{
  "n_layer": 8,
  "n_experts": 32,
  "experts_per_token": 1,
  "d_expert": 256,
  "router_score": "sigmoid",
  "routed_scale": 1.0,
  "norm": "rmsnorm",
  "steps": 9345
}
Below are experts of layer 2 (counted from 0) of a mixture-of-experts language model. Rows are named router (the router's row for the expert), gate (a neuron's input weights, with its number), up (a neuron's input weights, with its number) and show model dimensions 0-191. Each number is 500 + 50 x the weight over its row's rms, rounded and kept within 0 to 999. Numbers have three digits each.
After each expert's rows: "mostly gets" lists some tokens that are sent to it at least half of the time. This comes from a sample of Wikipedia text that the model never trained on.

# expert 14
router:451540532487460465546600560504504494524506523517461527538450536459550593400578519587398588573624507418498535447500521455496558490493433498514527647463455407544500522510499476493550520496421501476505491577454516459612502521371520513484497548524508470591518560503450499510475505474521484415531566529469474580520479438495509479451495545456435433430482557566462448517555488408570538465525450502493470487554467450471468502380479492500490449555482538461549539404598533533534524481527461485529483475460479566525376470440449544493457529453583462619433525384576537494449537537466558479
gate0:415475507455480515508561476497581502491507578470524504481516567441542558437522469535518539604423579536407543494531519494506450504423553517540505584437549463494555565584449399502590600526515588522468574454481380427490517529469506557491486591438438608522538505496520498492531434467576582552451554461447491490549498518531552510551567599436574454447412549498539527521493575458427477478444447543472419535530514475512450536503559546466561450489476429561512446454501507521468448477548477528536509508531408508455428554401489520511488506446403488501513483421526458442421527513399617436
up0:449472553470535551464479486530526555548473501433559539468572493406566518540534519502499383550451545393431560498566462517491488445495511553558567546499592437475480476527445420329549502552453559480413564531508454441555469485513555567437498522543483604483497483473487461527514448532620460531519496445413473595496510528505477628425469571479577512473554534546423496455363587479483485548450458512475494470503478443486542486529477556496465463499510469511475507441447471541485495558492433506456491453545477533332534505519474550525612486478492455558534489466500531488491523506362570479
mostly gets: " public", " Islam", "umn", "ographic", "uman", "astic"

# expert 15
router:478538544575416518483563500483505503537491524509434425596504529502562578466613491619401568589604489434516525437444566535548543542456488454482576581468524528524503463511439523488531544508456559502532525538527519496527515553475514491496467564541439487522442544497419515453517501441438484396517539499455463566509487439480589480467467479502393490397527600537433430507523485468562518438502501490442498509556457481498453581429480573451565544582483584502554455407567550498561488490561510539481544516489510536549404479450456521466457549485501536567495535390612533516568538585413617528
gate0:399539582548513485466529505511489559511569417542514493478590460439469456526488446530459470517525427472440461546541516510527478498460561510494538473420490448514496505536429551499554478521456522426515510463466417485422519563535502458569441444442513516527541521352467528413536545540404476586541465400466503475506605517424414545513485550517529537496519515443569512518544533589484545539370490472510574461426511532651508496493576476454585554554575436433624556539488526516485440558547432530517558642524468462570515522519567480499426476523516468538489528476475518453561438469526573450
up0:463404500535504486497535497546555560576587428578482468486434505555449472512478514505491563481494502386443454528521536450515467572458538480474483468447460458447555493412523472482534496481507492465499402502534439509526560623444426564535508496478487461489469568582489565489485389548445505504510416492499419612520557499499378522475486580593498529446543594604437539546510643515473460563455456553475483487410518436530602529634532516463478474515474550493450466444517493458514487480563521526592548527465466526478487515462529409538465451536443534482571564536513601568544454555435541541
mostly gets: "zech", " Czech", "- John", "- Occupation:", "-St", " Kong"

# expert 27
router:479538542571409520490556499488499507543484527508436428590500513514563592465606489621406570588605475438512523432451566533541547532460496451473577587466528526526492467506438525492534543518453553495527529544527523500529524555467518485499481555544442480522439538495426506455522508439444487402515541496456463566515474448489586478457464474499393491398520600543429424505515484467560524440495504479446494502554461458493452585422476574459570539587489581495554449412571543500561482489563509545482537507496508528546396488453456510465452540483511538570502533392620533512573537577418621520
gate0:506471511428492558500527607462429507499456506474524475595412441506555519451589537507424550520617534485459495485477554482523457556558467480451486413472511500468466577436399512451536519491517590560409428569495590398571491484394481419562492444495433553445519572534568525545547495526491522539639546513420503552491423492554555525577500468479501462477458660551549464471488441483464521487500532421492482539578450519507427498597483449492509489466493542440508439405512470484489507518598539464479486606414553486497532524458532461565441504535549447475550542495529544487519552583444492512
up0:511575531491496473471466572446550510553489449458497544491553591537579450546470489519487474459512535546586467540436540432493538509480608556490509555560511509487470546472498542521555445510479520467527646509477433464490463516546556498565465505520548415558463549405450508531489433483510437391489499615544520478601523383449494503517512478457474495553496486622601515626539469468548494457527430410452507478370532519469620490492495468528526443525533557414462426488451539438551507438500557475506537435483529485537527566486523577438466499527456571584521409462485492463493475600447563406
mostly gets: " November ", "-K", " year.", " performances", " Fab", " served"

# expert 22
router:473530544584410508478546521471470513521486528522438432595498499476571548471582519559389600579608493408511540440439544519531535510459484477508556580501495521527519465518456522466494544524465512508529542534527497510494526527512535478481489538523451451523434508481434533501541486441421483417521539492435450556536501456511565465466485481490382500408530602540396429490517509476566502456507504502438513486568432492499417587403496600428564538552486579466544448391543527503596494524558495568466587546512467506546396464482446546475412573498522532566473545424616535527558525613465591492
gate0:637594505534476513562533484535533551523569477540420459490424492578466513549451496514510579583528515501514454510475520484546611476608448488500438568474498559571394521489522562564484474447481534446497362438471521470538422462555599578448509527487458525484521428540543475466430488476510477481451515477580479532554452515473520560471481461519524489522548487484510490532424522400492589510457547486500395502481519445658488481472475457448469536536528505482465457574539489593494461565538477469559561642458515477386540561524551490498591411531554501555477505521558529574490458511419495425
up0:562626487474430470604474520536530524491460554600514442461439467489508476557564478509527567608471485602405518462456495466461552559467482474547521464453516557574525503447483518512517460530535486522519436534499510455648446488476472511425496520514474532497457534464538478522473408537468540447544517519498507487475433552477456498406426460548436548537573526564578493412530469477541524553560446560467396494522420609501513479529496439454499462494539503621473669526487472597505535421470511581557501566450495516543458480500501475459536412500530420540449438513546436477576426543508437412
mostly gets: " loc", "% | ", " killed", " Italian", " chang", " ag"

# expert 0
router:499516499585407501449535488529455540516531454502501501539509483484529558521583477671448551497590436448529543450424582546570568510436475507486561549417502495518536446460406560526505530500469496459551519568594522465471554539512538480532476556545433517538461499533443522428476557470387508422557498513464445561469477460527573501433533483524417489453546595519475439434502499527558542473449487485432508473537417494535491544442475575452541590614455536489516478475591501477593472532520510583429561563463500531547437443504455536445478522548483544543493521433583509476563554543408666519
gate0:533492546430443435573446537455456562469406424531566488457564446516523460412531516528442565499516451451466450435513536461407550485499519595553587536541488525426489597561535495508465492547608530469496566447481463548533446534542453481485414494605518506426493483459561543500534509543577549437567525519513438435523533405490471523460435495507563463530439470529535525499549398437462549459458464596549507557498394541486512478463579503504471559540459412552454559459450519509637497527523530540584490522431379464545532445483624513494465576395486464450447433510474493501546499522496480480
up0:449450494421387441603475516533467570502584478583583477530545493520506536463460506501480576487620505418540534456549552479362453530434488446548555543496458498444585588500448501550490427480562586471504535435535518543475493489586455491481474436585498538476499527461549454482471499522522526481570477469508471411527575476426436467493452452571584458459399448592520531504582546536468529434492389565510532535581599537359515425502502497536433496561491490500492538478483456492613468523571484544519459520450514548474549511498485492448478506483474506418616515548557551514519520561530495435
mostly gets: " re", " con", " Re", " pre", " Gu", " pro"

# expert 16
router:512551492577441465504590547490527475524458488526465445584444511470537521532522553668439544562567557485525511546460554528522476504484490409530514587470541574542483446528436522483627542472509554513526493490462567474530502582491542524466454545576464494523488490490412423503503509512494478430521578472474460509513408448497545534439452503456436520419511541564509385560519499540561439464452584521464471456555464564472458549457461565460556467587517648522590499414559613447497549494507455528539498535499541481488461500537470493469455550424511548594466520375604532492486514537455622522
gate0:511530444560509493613517451568535452468476439476475443487534499533475498506549462509546352517531532570484489548485545512455446501536586555429563489495477459444395479531574442534640505467463529520594530555514520508461549450524477426455525534449392502526525438507524607506474455488475539535454479448539437491530428514548586411540483502508419625463546511549592501566484597465567523500422536481485562435446511532536505479469411555450524508444481537491580465574488576545534464555594453488532582623563388505515485464497451440599502462487540536518427553498532490544456523524518460476
up0:455456494508499541416524535523500590442512587500590583622437500486482497487473482569527548423470526513484576442466513508612554478584468401511438542436581580495470487457455504511496459510531552544529479424457533530451563485428515596507521454345528512494448470537476499499526506503450459514494480412496554509426492506443507406483543555524401495477580600501431631446486540532508436446436560460498448439462528483521425494460575516409503588461511410451530526483557493446522540492512570474484497463535512477507499435538506553513533559497416550411534503490478495519539507414513641586
mostly gets: "ond", "ild", "old", "und", "rid", "ook"

# expert 30
router:480544543566408519485561495479501508537490522505435421590508519507561585463610492621405571584601491437516519436447570531545538542454501456475577582461522521526499467508439527486530543512457552496531525536529523499532524551467515485496472564543439480524444543497420512451514503438438487399517546497460466566506483441487585476459466473495392495397523599537427428499516486469562519435496499483447497509557460465496451578422478576451570536585483582498559448413575547499559492490561507543478538513490509533541401480450458515463455545488505540569497532391616534512572536579420621521
gate0:502490546619589582397486514466515496476500494492533495546546515415538524586492487484509559527468492539439469508565517501429520519475462543477517489482562458497485409581396504505503570497492477546497563460508504559482525526487497564385552465472465588574562466509452538494436501430508487465441453570464381515422481517428624549503506590490546401573515485509522459533460441521424448468478511598441496468478493512554501581452456516528639478578419439503476522505559515508492516530538533513559535496465636611518510516469574483424483556454506469481404513423588472457573487511568569412
up0:517517471441597526436502411483517518535551508455657550494478485538587526502495487470505481498472545418595577470479445536523486432346533488509510529494392455554559448405453437426512592505396530617473518460471454510488544617471464526486505513427478520528454442575498451532574530547482542516486526437433565470410532451457545471545518544492422589441441500517450515448559490517522581517454402527531503414480529475472497486539553452517441502471477521493449518475473587450494454614520560524576378506507447471494468544460526461479501463477492560564573524419465448447479545556533472519
mostly gets: "okyo", "ungarian", " initially", " Olympic", " federal", " Portland"

# expert 7
router:474541544570410515487558500483501505537491524499438429593504518509560583461613487620405572585607490440516523437450563531544545540454501453474573586463522524517499466510445529485529540515454553494535524534531520492533519555462511485499473562545440483528446542498426506452514503439438487399518544497457465565511489442490587471459458477507387492402527597541430429506519482467563521438495499480442496505560460468492444578423480573453569530585484581498558457411574543492558489493559505541479540511491515536548404486450456509466456545490513538571501534389620533515572536581421627515
gate0:447552386472546534509519528468468597612581422428566507525458561396494500537591505478503558473448500482589441458455443534490565543460465542546470464498557507513547477641499564495495560510485539506509548450494477511547493559477497365528456443548548593523445471465569484546406486476516503448496483471535486453428464476588441459395575514508487517626466403578526462525407521439443444449427511567444440518534512457470508512470509505491561591504498491508468548464516443489564475513639498442440544519541541501517487551528528587498515493522412522503604514497475471475381517510544527503
up0:525540481420472491573453467505410465540574472530497512548470521496572502495455502547480528511468502542519611533547412451430498607505441529510415513539545480475502531528498580511566465479582469481512506366543557535567504495550559540588511489498539526476454410429548466578463513374513507550520489454509407473530481467511504456517538491427538577486531443439527573547363512484505534507434469418587557550555483354509492537512460540526419499544366489569415518537482557479400478526510498474434560528465477503592475578500471449475443576551530416448524416495550528504447436539459487508
mostly gets: "oston", "leveland", " Boston", " Paris", " parties", "-S"

# expert 13
router:514570530514370496505599477526534546471528493480467436549454526465544548422669525597398547514600509537514522469484612489515462515442487481486584580467526514554501483486476483453511540493448537474460536520531468479503497518456540473494491573559448494503500570545474508514557477432430495420573532502469522595542521472522481515444460454504420521439519586590420444511496505489622454445545503495430473526564483510490421570509484620479542523557484568521513466405530504429550480497637561490477578437443488511554417499470427506435486554502510583576464530398568498525471452523512590540
gate0:514479532534414488543407444463501549513414496441580499399479447510455514560530463504526453496461519607480521561500568490462485550506522468507500556433562582524440548581484559510588555538522508507489486541566500473504479522554471430540372585424456471479498493568389508493584529461459506528551502562615614449543588509602479518602517507544515564583484517484542432495521521441475543473567403441468534488546457613465475537465482547507464551485581478494516508432450507469500429551555492517544577428473552555545523420391418480557486456477513405567525473531432548455508544484478544547
up0:469512544468559506461434481539467431510551460585469500478559599386575538476395534436459468497423468492519554498530380475437524379443604548473527504459501507559539481488525468483488495512554458426434568579505604427559529578430541604503462552485475512421470467485572444543485499459531509555511550501529504545477431517455529483432521494507522509485557453520524562575543517544468524554518518503687442554473514483448536473468521410403475408475497508536428426495492392498531494456454526475494525545541489493458492536451505571404496557486525492543608591494488424533441458491492434556
mostly gets: " Roman", "ing", " Croat", " Serb", "s", " Georg"

# expert 24
router:473542542574411517478564504486505502541493524504436430588509517513564587469607487619405574587609483438514519437453565536545544538453497454477578584465519529519499472511438523481523551514457548493533522535524522495525519551475513483495475556547436484527446543500423505446516505441447485402516536501455465562506479443489584476466465475500389494396531596544430423508518485466567518436494496481438497505554459470488447579422473574449571539580486580491556452417573544502561483493562506541473541513486516539548400482449456514462452547490510534572498534395620532511572536582424625525
gate0:499504547459559512460422456518500535485448547453499504388531549452503541426538528470559411452488455491514512450533545528504581571502436427427547510483468524491440498482424607504474480483418505538604494584552484501533544503510514440549504484461517594429546601567444544439481581448534529421487530553519528566463497511468572451534525511508476481546482644519528456443470523382513584456502512462356656496502390595471449594449506496559495506562470432418531482548482532529528505552538483621492468498554513615482476504521497427483491493459529536461468499493498499518596550539517532458
up0:627541445511542520481495512463413552451502438453556551487555561553475486531540415558508446486470597590500494446430537421464510605614489517574480460581424554489500463431504452508390481545537580538457502539486408483480560476524446515450569567494493564498474481446540506492513469517511526477424447482437491525486565531525506504528373493497379470507603531476561447476514493456498527464543586383480593521587504517509422452524443623496591427523505517509430537538515539475482459421457559413500442452603587458521521496509445554493503509468455464504563487546483519524554472515520503421
mostly gets: " Conc", "ouston", "021", " determ", "937", "930"

# expert 28
router:480552605585484536533534508465489477495472540463399497569521517444552615456592544571393498555551468466472589482458575530544532500417483448503526602418451528505566415532470512502512526542476524456506478550490498519536507563529510420501481578530470466530492494521425497461489507456433447387477535504437396584486506474434536447497487483534410498358536653526508410530541472496612526455533476488431494519559446472495467623454482565494521538569564565462558519464548515479543489488550461567506556506456509541554460516389428487437463562486520527508534501402588505513523495546492536536
gate0:481604481528503537427498520616436373459490561413486463491489560612490544454483506491464478500422522497516612468467615551458571567502540490508501549533437519510515500502452395543517508501553464566603507530541415531420400513481561554470558497457412444483476546517517465464486386481480424503492497478536489496502445526517484489465525473554456439513542509522455551547498516559549438485552470441489541564467456438512435621433519523469477515513521449463551505526533495622521641533440430627568597518493469545540515451476417534527532507481539571557506468546481476489446549603453467476
up0:552587510576472511550549583511490507510441511500550432528524523525487400528464456451510538454510538430564518488410517466496470400395512548451484549420433444468457536465491465314433471490553495439479529527451443526444555564489501499494455552520528446457474428486504522520479469492456457529493494576498538509460433480419541459553503338466494532542494538563504465470514499520515445496475451406513436398374584522491482521434525488497558536401478478485503532457532514505381379606509531474463521509478529557528465473513438528555504540426452587521556614510548540502435413523537527449
mostly gets: " (age ", " (aged ", " attempt", " English", "- Running time: ", " role"